Experts of a small language model.
Experts: 80 experts in each of 10 layers, 32 squared ReGLU neurons an expert, 6 picks a token, a softmax router.
Training: 258M tokens, 8727 steps.
Below are experts of layer 6 (counted from 0) of a mixture-of-experts language model. Rows are named router (the router's row for the expert), down (a neuron's output weights, with its number) and show model dimensions 0-95. Each number is 128 + 32 x the weight over its row's rms, rounded and kept within 0 to 255. Numbers have three digits each.
Before each expert's rows: a language model's description of what the expert responds to; "comes before" lists some tokens at least twice as common just after its tokens as in all text. This comes from a sample of Wikipedia text that the model never trained on. Tokens count by the router's weight.

# expert 63
Description: Verbs, auxiliaries and verb-final pieces in narrative prose, such as has, had, took, distingu-ish, appointed, plus prepositions following verbs.
comes before: " the", " a", " his", " to", " that", " an"
router:077148146103072062136136169132179177136082144132120072149136121099094166079154096119130083149100115127103136165104148148148119129098162129090151097127084146129156121150139158159074175088161115080152126089140121227104184149131074130144094129163148109113145113100121192140111171193099168149
down0:126097159121113108118194149151162167127155187166150122085101143150124096069159091141112118085154071131174158112133121164202046179131127091111095110082155153069109118117118082124109115091108145163114139126151070055110149158130123148130124191072131123143169108184129094127150098120094149146
down1:096110087151061120117145147190125164158093150099170134152126092085111093144094133181110110063152096103212131068152117132114106113188120125063140077156138128170160102115176152138144145139110121111084117122154062150156078126150085086136181100157170093117138113074121095123182142129120140102
down2:105127131064057104183045141125150100065096172109099160095097132116122143183142104121069128171128130131102086142066155094167128143099117170137103135172105167125140184155080117110200118121091125116117152126116142158103113136122136072109130118106107159112140161121120128055093120118176139203
down3:161176163114099115101151131096171151128104118139076165043086140134126187095110139141139136151106155137171116057206042112079161150156131095107113145117125091114115144098136154109140133115091134131151116125157148111099107120158089110100106155067154120160104088147111144083167086122093042086
down4:103048160211109186118118085076147174097128086118161168154147065113164152139116116108115167086090138123131144114139145105171146123150131183094119148104172071092139121109087130181064160132173114081101124166152189074155123128175151111145064136149135134159110104112118139146106125141154097132
down5:126128131164120143209200157100055110164119151118185169118165087090079120120113154171139148164120043113180117083130113125193097093124089145135139205177130142110124124141160129132140141118147094124105132157159112064113153120150091152118101142156123093089106140164171076105159097098100155143
down6:139146094081140158091071138162085127107159085111052173100114120064108145151101085184140109110091132078143087127161199127117130118148125155148106159151156105175137101148119089094091166196128157143076139128206198128130138088113128086160098134107139156159084176148091102140139140104113134121
down7:158083152117112126130138155077134141089181139104095184084117090151125147089127142120114088105148157089168139155152073146151178132141107167081101107168161155146081146132059062118125112080108107095105136107130190132085109152175124176112126161109144146175105182118215102115119175107142070116
down8:121124150125130143209152050108094123145088112091120129158097155118205152107120081117118171103142136068079160133100141153087150029114138098099154137121132098074099146090137097100171209146109161080104095107077134130130123138160123122172079091111107107131125173158100158110097142162127121126
down9:096078127143098144127111099108087141116106158073123136126110153071136118159102112136127135153156147112174058121080120106192116141123085155177111154132108130138118098129091170134148117085098128079121131206134122190155114161075146092140078098152205203119080143139061128066145162114145158146
down10:087189129055187112136099093127096159132065118118135083085149112098165114105130093152137135120114155100142130145108193124157127126134084162107143148191122125137164109159086080146124124085127102158085105155135112116091119161123122108141162143175169135095115174092158154230094154092048145159
down11:112176119111133118184156063102135088109156126110194166154150149162106085131106112076109138132094078095142066171101163120171113154132121111120154109129134114149165133139114138139101121113164159112129102094084146138078144094154146139146057128142095035174115039142105182172142128162077127164
down12:149163107146214107097126113142130127121141107155094144141134167149110110134135081127130067164173144136108127075088133122118130168068147117107125112105174112154119119130128201168127056113105096105116103139191111170125138139154077081191148113126089157174168079072163138184164196127097145092
down13:150129087149079130156164117126134174136081151163145127116181122074122146110156127112162143149179147080154226131166150141134127083091062101142079140168128098085170158069168133134108139080123100136100091104123111096129105146205157125104125149157128113130164130110209084124122097084091170107
down14:125099107155079124141119142130088164086117113167126085112089119148114130143114146148116150130158110152079190117044076110141185109121138121117106091188070155093127165124103132155140101103085066161143187078121168137155175119053152148087129112107111124156050128111163140083155163137150114184
down15:120068155149063172135104117124163129131162134084151174086101112133113107169099106140073088097165115181143154099104117111083176089115125083065151119086173135029108148156157136167157142109132123125117082152103144141081118165058128136099137081132127086114159183124161110158138117178158124157
down16:143077099108149116048093119141074167086071155087131113176131096094113164155114146073128140097119183138129143064121086127106203132126170152088108098162118131121156124155089069173126202140186151141210167109124137150105157156141111124118101135119147128106151113099120134163145166129089134082
down17:141177101216074077058078113161134102136158070122184133091125073155129147100155172151159122104140116144061172105145181135142150185140171082148141151164157126151122110109161142171117108169121148128114131118114133156166124107097096117132143085179099169113146136131171074085146118111166136075
down18:096124188152157148120071137137182177157117153116204093082097127161127097122092212198112135156135163175157116161100134093134156131123168157080118107202155140155130103181156094137091170105097099142139122182115128144122179164131152107083124132116110151067186168138132144108125133119163125151
down19:189113112185076130120115112133149141100136096095094142122116113084189129150180152091096093080104163113097125157177124129182193042098126185127126127175106095088130154128124142167122096148121145114179146103125109195148152129084095096158119132086133165167128158098121110089137125150119037112
down20:125131182136178100125163097150119114112175199155144056140174163078159153147153122128132160120159159104134162092160122112137119165158175078161149107072167112134101145149121156159119113107116121200131153161145140027130133117158117205096133186091117186175145101117107162131152121096097120123
down21:178175125128118134157184071141149099162098083158137146173185149135131118114134156154148151147121103172068055103122110115199151174090120099210110134089090153130126187102170156112163127102144150085162142103172124136112139144197177143117123166151108096122115176128120156163136165119102137072
down22:130169129151142135145141143168059083153125098100135146139108110156112146184118175133099153161125106117144155118129098126108177133095130044100143185134144135126136148134165102153138187161179158079148143149102186108137114145167171128150083210106128103070171091146096121107050157075178110094
down23:188148102125056180124122115104135128183123126118158145157101125178099093124089090115126199137103099121173101113157137140118151166201124097161089073174098136152076132122127141185131133095102103131080163196132092134075193115145142122123124147130147112126133100148131197157094167122129172058
down24:116189137128091050158156083126156134130114159124136143119221106163087160127104132124165098174110108045121119135139083153119114119113107138113103086127116122122144122110106066117148086146127187184091150179100094116147111086203080076144132088128073116132175081136133077099148145099123126119
down25:188112125137182114140136151119091065134095155137065137121115151154167076140113100094206065188148116196120175159117147103132091132110114114177152127158184175151151093162159105087139134139126163151104121155119150123149072112055153155117182131101101105092101114132129128179150110162138185143
down26:159149128098184059155099127116110090089091125102125085157119182089115156120067110120132107122139145133149111135127166135112103186114138168135076106110127119133072120154078145147118140106169129121109211099039073128099148173142100088108140130132151186111118114117132133204139092154044160138
down27:136103156113139190142120089153122101133072109097119147168122143140124085165141083164130179125152142155141153141102110128119128161130126169082084095160141128155133135097207102064169105051122068147147115123089110177197140090087090151134131092182068149114095116150108161090191116118147181103
down28:141128124145085135124120109137144093163126082146157122156126154092116104210110106151144123154149120161128144176119073134126176101108162084129096118167139148072149121169063167136138087162082139143123157132109124157168166072048146094084165094136183148124172153084134151139120155177180058069
down29:153150109119103198122127122142152115136209105144186072085122098102105193143098081116087187107133158122184108057104164080194144175187138132138104142121107100116151157130127120109102115120109132153080094129083164120108117167176146116166152174133165152168119154093148119061134096159117152126
down30:125141145079113110113062119152131165085135126150118122097122126148166153175133132059108174157091180092098115168136151145141116135174128159085164117119110217164154128197128149146157073098191143106138137137174176157070127142143071176098099140152189143085129129104161087124116126180106126163
down31:163079072152092145129164116148118087092146127126093092123170119133170113138100109124199090083110193135194122050118124077085137100145161090145127114082115089132121087155080054144105167059149155121112096132147116107133136093140143117122114168098114153171108151071136177112169154107157151092

# expert 4
Description: Past-tense and passive verbs like was, born, released, held, plus commas, parentheses and pipes in bios, discographies and result tables.
comes before: "\n", ")", " in", " by", " (", " on"
router:083137140082054101153169149127145167158087156141148096137152079100119141105177093105102091181106130148136133185099156137136127161084075084101124112117080133098156159142178086181105144103135124110133149127160129133093148122140120112144084140171170083039139064101124129131120148153091189199
down0:104134120133107131156092127127105131168067108189099182145184125115114121057132068114100152131132126135106101143202142101152051120145103173125102113108068122166130054102160063166121157050127129063119115101133170101076094128144126148128140130147126140123146120126140139178094187118086158132
down1:076069102105114150190090124154162120131160117116136176170082104124161151151126125135144130107163155136140115137164110151159107129138099139086150147060090149097100148096170124178056161087090134111179101115117086204146077100127108093105149095124134143115181176078074115157064165113130084102
down2:108123142088191184166084124131145121146091106163126140179113125140107144134177094088151126109121100147120159130127150145146154154081140133099155115094150134204117040125168130127142194110109156081135119150088103094152133156172109218045078160117103128126114090119115172133201099106120110148
down3:072150061123116173092144129100118143153124079115148110090073214137156138156109158131180131152156114098146099085129078125128126101134120067147086108134157099143097132156145108090152094096149089165160145124142134100137113093090192124166161114096180154132088150156127146132079157077108075040
down4:124185116199176070143085159161151042116142112172155160138126144117224157158130103172076124126061144118149071133102145076119136149156117154161094147097158148165131116112113101105140086071168125116188136136170143111118116151089147130119119140120159131098096136069164185130144117130101104139
down5:158084145143104174099109202119093110079126130149106126079151112116177205137069141127179180134086152174150091129150181184195099138166182133115108150124141173113178134138121099132083103123082119118111117121147098193100116170084161115141123136115163142119124146096107143085169081101165101157
down6:055131213098144172154139135120131185135089140125125144071130120146169103119127096180162131170128100138090130126192138202117091147128083136097147103103083166191185107124139109168180161107107133155046111114134106152074128139119133151105110096095119165113051120133097154158133157112136138141
down7:098149138142167064124121125143125116143063183118157144134121108108163102078130101148128083096112127102124116081142162155093099137122117132123179085086125126117147170104183091081110133156072164150099145124086162140102141151095087065148124152103140050132169119114186147135133089119025179176
down8:167132142088136165104174113048093099163177139114161109154090162106133156134115167114140104152092153097115081176138078154107120147100139144156203116058102166124088175165135140108106136179121099107135090158174129095101102081055119152089170095111145101160144134164158169090151114150146077156
down9:168144089074207164116160148122123128138140139096094102098098145083166166104143120126115165083148163114184141150111105175107138106191146116092124162143123138121098155123150142142110131133164072157115092125190121162059183101166099088155152134080126154121063096119151117157143111162056052116
down10:110153120054099118165099052135142139195067133118071110165156108138123074133115050135173063141071131124113145154115169152142127087092089131130106087165096168125122133079179117119177115096110147068161120095117140116152134126152092155142143111150081112174074155145096167127112121140127160172
down11:146079114181129104159101135094165100126107144110118113079101076191110115055136107122106148166159104120107094138160177114147077132106074130066154117129073168105075088160139152160110140127073119137151094148078142090110098068114156111114160169183124088129146123177175085074138175128125151107
down12:130117115120134169166085126102141074136096080135133152141154074189101142176145153134087058109137174131167124143120170074129170145116105090136123140106147151104118105123108171097087108156032147138040107143181173061130130156097142127072148087127127152144085110072137091139135096100146135117
down13:131125136096063054126109165170084163137119105108072170111148148116125067188143149167109142169137116120135121108136088137110114147149088129158095153188165123100101170168051115146129110131077103080140139159127180125140080095109062152159133063122181142160158111133093096120135143103191149158
down14:100117171123168164101170116172159169149084123153154072145105152097089148134138110112144124130117164116157123122120089169153127110128129130144122165135070115094098139172080133163142150126087132110096083213098148081168095120090164159198124179138176093111133146186133052149130074095174099079
down15:117142116134135140153096131148129105133090126094056143118182095088140126082130181144124116149086086081121110145195092137139109136141130125135143067166058144128108118128144108156078145129121085133115190069066082120112150081140147134184058094193117090157121111122098165094059132100121174099
down16:132142106108140127154120127166172112184117129072173136144100143138052082173077097090111144136117119129113114144148208149160112129086075125137157132052174142077120114163127197097135142146114109060165181094118150122078124097122131141117116106129179146163105151175130137149120130224113101124
down17:154109145129125137175122098075135134154124166077076145128133127115137137069196160135134130177121135079107067138153095121121090162096148136158099061074124203123128126180143091095162110069069162164130135184115162091120167146130114106141139131095086165154091114136126153115160089122076107201
down18:124159124148104116071064100113159163118143091143136147112109110126162173140113053116154145091198147083138135141057092122097142095114136114150177142168124173093120068160100099134102116079130173146153143115043134120143200119059102083155182149142155126126160132135167108100119125108178110160
down19:129158138170104104118169149154116112138097115097112148126146165140084185185088103135068159167157124126185081120093134149129136097168080148115144153179095157087138058072112160144125121109170126141102138056091124144075111107114117085114182090179157181087118185166131130065083124132116139115
down20:106090134128098172133110129114093237152161130090144158092084093113115110184145157192128147133113074139136163167147133137078142122172129147146077104110094162115122119115173097110067107133078113171105086128116101127143157121088212146086138092121131143106116188080157125117169158170151086153
down21:117085112122142151128131112110141144156094167186165089196136131133166161123052145123129098092132124089182125109120179154129139133116077023140121166126121115149136128120152119132082093106136129166124048145143152031118102115167156130091165177179132086112164086090117106173117133130140156147
down22:088134112114159123199164111143135128118138095094101140174150100115054074128144151123141113186086154141204103131067083169134169200097156128099128139155181102185116136125135108081137136134156127154133133167144052155102101138108113115140195121122085101165095113143122174132152116186095095093
down23:148165141104202085116149129137119078130125141156118121143095131123090136103165142122120144127101103121145118140166162152140144144159114136096163080128158132144110169115138134109172147061097126076225162070150102177056118156153120137143097125112163147135086143160103138192105132110010157174
down24:115149134119122092123110153114166126154103084185184084138124118159122161149113103173153184116131116125129086187151068142186157061141104154125118142163130131132105158140139170101115092078202032117108127162144120151186145147073103121080157074178179132176116127128161138134109138090152147138
down25:150139115141158161107132093105080126134138114110128163118137119111124144153163192161113142085112146141059170161110119143170130079180120160129093176176154144107055171166159114190116161101152087130138086147144129185108138143090089093142091137058087182153069152141108113101164145104081062119
down26:096130110148163131139155116070073124121136135134130159116149128155189162139192141154145111103141140152137119088140117223077124173099088199141110094112172191124131126072122127161140107095089076125175105137111077122064132116144110113172159108194158118154142116150156153117080058159161107138
down27:068094131135104158166113129079158119085107126187055162095135114175122180129107120122087123119128135167164078128093126173142112093148147191108164132148081123128137115169117146052175087095077168124118071195125135162139113114167115167141101112146151134070099163155102100131109063111085118114
down28:153138132106070164174170078096112106123100096130095186120086096158123176115115101094116111123131169149161106123117080140107137030199151222094104153112117086170136093118095112112151155085121094080105104110095164156121166096139077085143135098104152157146123175125141104080137144136095099128
down29:129146157114096086113115155150099102152109166159112051152125135116121115161168156200123169179165060196110063118121102125159137118165091081094140074133100142124170131109142136124093158086146098158137142106147113173093095137084120145177125073116102076113118151100091193143146120185134139190
down30:079113145100153088116156106068111108144101091094156176204142092167076066165107144154154141153097176163168129103118109130128118128097132116092102095117187151060122125171097152180145110130094128113104105137214148098133154097125140109114136100065087157132101102078119101132117118127070143189
down31:101107090100159171151086143056091115083125166170105114078080108154087098178136115186131081149145110085130089109085070171135136139155154156139170078109138092120154144186103139080127157106119142118080116163072109140076151107036141126141127126117182151110156148154098095156133134125134117173

# expert 55
Description: Common prepositions and conjunctions in running prose, such as to, and, of, in, through, during, plus the under in understand.
comes before: " the", " a", " be", " his", " an", " its"
router:063137158115098034153120163130146194143115158152134114150183125072145173089155093132102083156103129090098170156138138141127114197130119095108153072113109118131138143138142124162116177129175097082170145105157109216099123149130088121145092122163130117125176082102092163133106188175119142131
down0:156125051134138153114096146123152166146073099135173078132131131103102109136077062156074113105186129154058133165173160187112088103134088101125116167147051131110133113120107099120085095114090140110098141187156106132106132140144178166090115093103115140125083062124112077168130157115153169121
down1:098125090141165111141159067128094114139048093142104169139111182131092137082093097071207130104117127149093183089095166101076113130139127125071128101121142126140094118071154113153143159114068159092095060144147060153145143170124155138115094128091124149180103112084120099123120133100100174139
down2:140137139114102120076108113181136146099094059122158060094100133099131142133165101112158124108124141123146156164163155143121113149196135175102080161155082162111082093127119166182077147090155088116132131124112169097138113184165162090122056152102218160144128159130164153141159102144171074125
down3:090133119142160121096130172174096099149105177137104090094102115059124101133170151089127112112178118111066145136156149107100142052130159135057143098112173159135132118123104090122101117101195108145090155222128084158087125094149117130165124109110128107140122166127171191088058116138145114088
down4:122070117116141138151144145077111099102168128176085085154085160162091122105113136154119087183175161176158164117112076036092141158168161132099087141162177169141111074130123181137160150137133100118099125165123112154130115206096094157078085117132126135110135106105095142155073171109173146141
down5:083133121135145111092098110181090096130092098155080139103153111134175179145147058141089127094121115125180122123147105096146076109117150117101154063185119124109100112111224183097141129123145150131088082133109124133148094136096105130150148105216109093086158181146140185147139154066089131134
down6:130079138191097129103107134125156109132137089130176132179143159089121136084067097108161166136128101139172167086092095129156123089126111094171102162169170109103171126102147128088168152089149099109103092147149080149164075133053204127125108139076185123202149140127118106105115083130150168154
down7:042087093144157110150120100206086162144141090138148089097110116136130075079126092065107176128154141104096113130087179106165116178089102161139097065070119143134122163147103128111110138069132127156155172141147151179141089151162137128108140138142118132141164097154144144169170150100093210134
down8:147102121110120199098167151078068172115172096136216150168100111099089099150141120125088149146072159114126111111108164152197124111120134114140133131085091165191176124200146101116122148124141145176195067141159121084139143120162062165121111081122130147121134119110090142098141177129136128123
down9:064109175116190125116086102108097155169133146165150113083161101132129122097139132108079173136114134112079119155144170143170105194077132131177074124238140141192121072122125122166098120113086136143113114115140134149113135137130138143084100063111100151153110125117115084171176167140084153177
down10:147162102136169098178140145092170117190167161160148168080153157177073141171113109141117145143150130157178173141169100102094138154111125139181102079137169182142092050125135102103139163168137207187105116148108117102194150157112119152106151119147117140086105137172124175112143162133089116160
down11:115134094117085159172101127108158115105107106190083130119155137118182135162067079080185153094107143133085137170158068107153161073091140144121142139131155115145092112127140159086120175097072146070156125116124119104118126143140124157135106070190096111173074184124115126125158104165209092159
down12:142125095098180144123174164083103105170139148132168126078115162127071167138119083105073111101110140164099180117127146165119156172176157144121125115147129119115116158126120091113077169144207100185066110102108130082157141111110122119143122134119148131135107166021130147097112102135172100215
down13:065155146159127090110130109105108212135114162144167145116206113136140146082078182134164121167120124108108107101136078120132166087113138172125131096132128153089068050109139101141172115163159117129153190135153143144108104178139063103156153074142130160123165150111128128093150171146050120098
down14:104105159081176178114141144079185094084158097143118145092114112132139222140142168077134186113109056075123114126132152122110140140156128122078117083148176202082134122135105150156141107175149169105085147161174167168088201139111126129119183132133170117150146126123160166133146147126133153119
down15:130024089133154135136129097157129077100179139054100152132135128128151058109132105137098169124159146140095090114117116182165124115165129154114127123149171161165100051136087101090175148162147180144114158093133118151077112190137188087165131128143135169096143081144157120121111077120125089141
down16:074050084129069173126159126137093083159147130121179137150147143099092083177173117109093100126119195140084169133146093045180091165090137094124119120161161150143118176143140117151116136119128156171116131155072155109136099102113162163120120158119105099113105143097107152091172116105217107127
down17:132185177142116058136075147083140089092165144160114146091124140147099145113085092117136113164095180134062113102153135139093111157164120090091100119107132140105121196089126092107150066187120201146093130086109151167180094142072081091112157108163102112162078141095121151123153112088128146122
down18:156144155113153174172172120201111170159188107100112181111148116088139090172186158106118132121114137132090110073112116155125066130147078055132081106092199129118120171109142119130163157078134132090152140181138126080103086142128131129134150145071157074120132122164115192146085173123147129128
down19:136114126137185184129060149162142059141115174156112131162119152096168128096116145073133150153182101177061134108145158168147122086083138125116105109156150110150119118114150154130141155079126161137200165147152103108127134137164107082084109158227120105103101131115171175131115134136046119157
down20:134132137134145116166095132136093078122145100103065145171104082092092088067108113078084143175114153126143126101159102198101141173152126162123129071157094129184186124096107127128149148164095129140193098119115080156145105118173148170130093125077130150184100067065122173141095132139078112144
down21:136046109133097100171101084121084149077124121156114129135144073151167155130157123137167064163121126128108147098123084094119082145074099150085139136164153107112115139089111118185179109190147105113170154131088175159057130153146087073104111110100097113101082083130146101084075130150178128152
down22:109113148147095074132120133128077119136110167177181115149204158097116131103095103111148074126100117157116139088096118112061128155186153186162129125134231178188120133065172090105159121168132108108135137148135120166054095165119096124140147077148113123127107090160138121113115143121075105120
down23:106131077095146104140088098143160139137115094101108093140159148144176123192131060106100227112135173090107065157183101081136136188100125198151122134115151151167133142072102124172177144179149081133161153105104124088137134130184133162125084149103119127133135100168120092135134180138159116150
down24:088132173104118137142135087108125142147145102159225111092073198194064068103133154105171112130107182183135108116093156168112116146142092136074137149136110162114170190121125120128140139120091154164112130089102158149114101122103094100174090119084126097089114078114108169119170113120085095166
down25:214124206123115126147129147148138188125062125127132096122070152097135148123145091129129191091122207125109149144137103129203140160144145133174133111145119104092184086074139161158150138101138129113163096116071155140137152137166116108121104139091125128151136171064092191103098137110146088186
down26:137112115165088188137135115161089122149153128135153134124152089107135139150178120093098143126151163125090163081171068153120096109127141128149106091065133168130111124143143147104158135195069142139145137076114125156102136053123158159206180165158098122195127061116149184162127117155155123056
down27:109177177135106079110190086152106136172114054104045118152132149132136106124194208087177143134102163071152140121143182135109139138054154124131112082075125144097125123122094131129141132120143083112134113158126146152116163105113119103096151164128100136109124113143147109091036099116174105088
down28:154080116113111158157142126099114135160157132133162123101120090178120102122146189138131156101147170197098052153172149178146106138108133090112144119136185101185106065108109142130037075173114127078122112100132078120129107104092127091138131129146122143109100127204177128188126103160157135180
down29:127106121167113150134139171082122163100133159144165121112196144135143216129095190133141092116124148149135090119117089106103122170194131154126065180131109140102119087142118102113143140065137168206121103117051183178115124119153137152153158211110105095137132083125132154111138075096128113149
down30:085125122196079123115093121124174107138118174150154090167115118140164153156188138088132125144086114126087123093158122080190109151042101084139136165155089124142136156140164142202173091211092137125116116121133148128121117128104155137054124125143073084060137143129160132125162145129129162172
down31:110121096095164133113166152142148093119162162154127126109074050131152177193109142189098153088097143180137141106178116202125127098186151101117165161116085099146141128136164159111170135170190143150125128097107088170082125166104151177149103140110099071109100093105130072114144102089160107154

# expert 57
Description: Of, for, in and with directly after a noun, linking it to a complement, such as "Bachelor of Arts", "Round of 32", "a city in".
comes before: " the", " a", " his", " an", " their", " its"
router:088141157121094056149126140165198171133100132144130097157147104100133156087142058100086117167119113118099135154110120144175117151123161066111140040127072148106132161151156135173106171104140073078187135113157137169129116123110107119166078153163160134124178120106108150182116167186116169110
down0:176128091141063078132107122118089129092120151149115124156100112130122170210142160177108084122137129171121153135111069122046243131173126151064146166098093158113150181181109163160111126112149138097118120152132147158134132094128108136113153102149140112084139144104141094157119191144173106119
down1:082158143122096157128081116082155135179092129072088107122088109094127090159130118121147112117147142197138134132183090158155137104127165124136133106108120211182128107142108144129156102186123117055139100118139110145154041097096164147142140091136124083128157123113107150128172158117191128027
down2:155193137094115139087091130141127137070153046134073098140099132143157065137133110099123089110106116116140132159136108141146129089090177098101124094090090155116084103160114150158045106163117157163163209116095178075081157119106157095076158113149143116104135119118121141167125180168086130107
down3:127124121152149114147094136059173128139157087136083154081085148101179097083133096169113089117093198168119111112123160144106133125130097091157133126148126150164110143161113113105149137158088179140108127104130072124187103089069142160048079167139168081123109161097159136190119118080070125080
down4:062093162066068129068104123107069117129141147182126130111095106115091119106139116175134103092081132063102167136162120169131109146164116126158174164110154108101089127171144089147169072137118102177117102090120120123165123129082139149196131142137170100185131142102086082173137137066125113086
down5:160144122127159126032148152072095131074140079161096105146148150162103157102128179117136172147093119116146123135096193103089142154084100134097133117116160084122163139153089182145075111127197131155125090144145104103196162106113168084125130149063087154112142151140098108101124067128099171168
down6:158111138172089062110094089112130101106144130104094115107118132107104097133166060128162115088183068092157120069181034155092181103187163112152098117115113162048113104149135121135132149147142130102172110154050127124150118141149137105141090125089099147155128096110185103163122116134109106099
down7:106162127129063107076089119137082202138101126099167118049073209149067143192166099103107163137093173142106138155097151103143113122174155151141141116071107123085135157178136110138132090148111202141127132135073171146159132177127091112163111114148111121164091150112147097098138146131116118127
down8:109095141101086095150146085145068142086112107109224076142115068093098109108131101138111150123147132083113192150121147150192133073109087111154123119160125158110122165122104145174141109138124113150150140158094168169217140126101205157107083126142091116147124108065088091151156140102135164120
down9:141127105118065107124098213171152184117080084087060085176121154116097152124110068093129140149115181102092108161123081132121149121091155086136123107179109111083130141081118100131111137162190129053130117085096146187183115138100081102126109095124112159128118121120176126101123160164122124095
down10:195099134169158170131146105134080106069149152113147116125140118135118119162162086087107161012138152164166125086127093135133110127158166125128176122130148121145100165113127116118112155214087123154147089100094139112162148140169154164109159129141176167129127097129145141172140065052164187123
down11:122149098139230143162132148115099117152134134134147117114147146158106182219089182145060138121135100174133152112116098136136098049164135122137125126157111079095078086150109129191162088104172145156178132143122134130063085148140147118135164106102147114105116188139147118123077188139127145090
down12:147125175124118082081074150122138148103140094129148138089122095100149112100128108072143124172095036056139105108118110095086101123150145087132136148083167121109143130152124128098121116080175155123117151171191072107157066112117173123199182158120178134204097146125138160102095149120152120103
down13:105124142106180117190066154116141157182047134121116113129101111130152129160081169105124117185144106140098107208114162141168072146125120161130104098111146160113134106152148137139153079134085118056134175198141109145110169114176161143096124118115108108107113127145155145179146204095062130155
down14:166092142116127103139142111139142115073079076140111155169168121113204129104092150161173114090113152105111116112107131130133134098099136127149183131141124118092103130113072094076160124116170126186115083113148079055149146110164153120134235157118101124192138139178128077088167073165108149135
down15:084153095078188111157134124140127145183117158164090172131161194111115100153171115136088081124159123169106120136138127120136101097132116204143082109117041133139175110173134118124181122116136167171116121155135109085108206050206077157135149099132098122124143158119131116120143122143080113123
down16:134105121100101153155076073082085145159113053107180088122093146071186108164118121069127109110055166205117165141136146123130103140031142177141121104118122081128167140112128125137084164129085121128093136111070144106108067114117132107143094142151123078117142101121131134148139156180152140144
down17:095100089089127107057093138140075084115094168091089216144099144124072131125146077120166133150148159156120088112148165230163156148130092108059187134114150112146120151077136130162157167106118079074135098116120111155122142125170138154137100110124126124170138117115144165151164147074124103143
down18:081159133100177116085113137159184144142114120092102142069121157159075093151157102163115109106171169170118190159118141106109161094140125146129115146146090174110150117111110142140184127077175155119144077088089128189113091117182082101179115123157108092105112106090121157163062149085136054148
down19:164097082119099145160174101134121102085112164103080094150077091144086132161133136085115162114107129105139136124153163130133127059147155128116195111130101140173131135069146171115154159159255151121133110080153118074168138095096110122151203111135132106099128113126151140156095085128076105157
down20:196170096121047117103180109136096144101144090102146095176180142163137156088150181121128137115131148099135121137142124080097150133084196111166083178147103118107123133124133088177146157070178121171097079143114149168153121084128126108169103144116129132049095092144163110163108172095107081124
down21:142108138123130088155098146137099123120104110152036132136126083146149139090103163093184124181124147087070044203125109149168155149092089123130117066177074145102129134146092135119125061136149124121104133127159134149120202064126124149097135144096055141159151105097139118111136153156179118147
down22:133124113143112141181126169127137112082098100074157098146103116117071198146096146098112125141082165063097045092121086145123172145118165184144157152060081113093160133115117114097154118111164199084136159052125172117094176115146178129126114145132120125135182136101123119108116179104148141119
down23:130151140180101165128112165175143098113139128168107063134106147139162075115151127095128096133144176143077172125144157146095075142133127117125096115046152140141124160151105118142087087129145102132135147087101118134166176042146086100075121144194152181102064143097155194198107136135149109130
down24:092186116120062142112140171098167161133136089110211153090129117127091102140118098097134132079103098138150140116160133168174136077120100124113140131173087103134171121176106139180165132162116075174136117151099121132074107090119138078127102147131215100094139142172143043144125120156145158189
down25:097107162092153141130161119152175073142163156105182230126128168162136143182098145132136088166150159149141184192142178108156095120119190147135194100091114147097112098073122163111147119100163130084108113128114142123100162110148076116141128126162118149077125158153101122152176177156132068152
down26:107104113124185109129133161102114143091150144128090160137124095105137121104173066142120113106108106104118027079088077189105150170118100193145140091157168162151081152104104162103195106108134097085081094150091124096134095126137141083124134154130186171116095116201132129113136110152095114076
down27:120078133141101162121116112142082122124126162098151130171113071092109159096155164143089116140097096137100194132173155087123083101181153140119089140108112079129167157150143145128179122146192108137090148178094158121152081088088152107184184171088095152103160095085111083118119076146166126200
down28:094152115130164174112141119062185147133134160114141161124177140138171124100119143135116082150136184128167110157095119100121054131105135193128145102068197136208146071156129103093112091103079134086130103169149078117079143155101100100113089126190176115076122093148157154142128110101126114102
down29:140112082098123161127158107126139149044115152130117105154128110123202118077130044090153143093089119135139204123096152136103127111153143120168112127097159141147159097132171112143099107118158110211188092140119152055163138081169157104071130132167123079153152092117118106143099185171135113124
down30:163156113126132139179158076140165082112117125130198150169152093137108103159082121128139168122101086110185097095138190114131125171085101108151151186094151087153117110157167195105136162093153110151179086117149148073058140101189166109136082128160117060153125120160130151134116120147140115183
down31:157088140090140176139124154089104125063140087137084157177159160082099163129130109099121179146070148148097106163169139120094131133159149132144127106151105133075171127089064159061183135109130166162169115162141166103091187135146074148132134151108122139181117126114159180085163114130102066182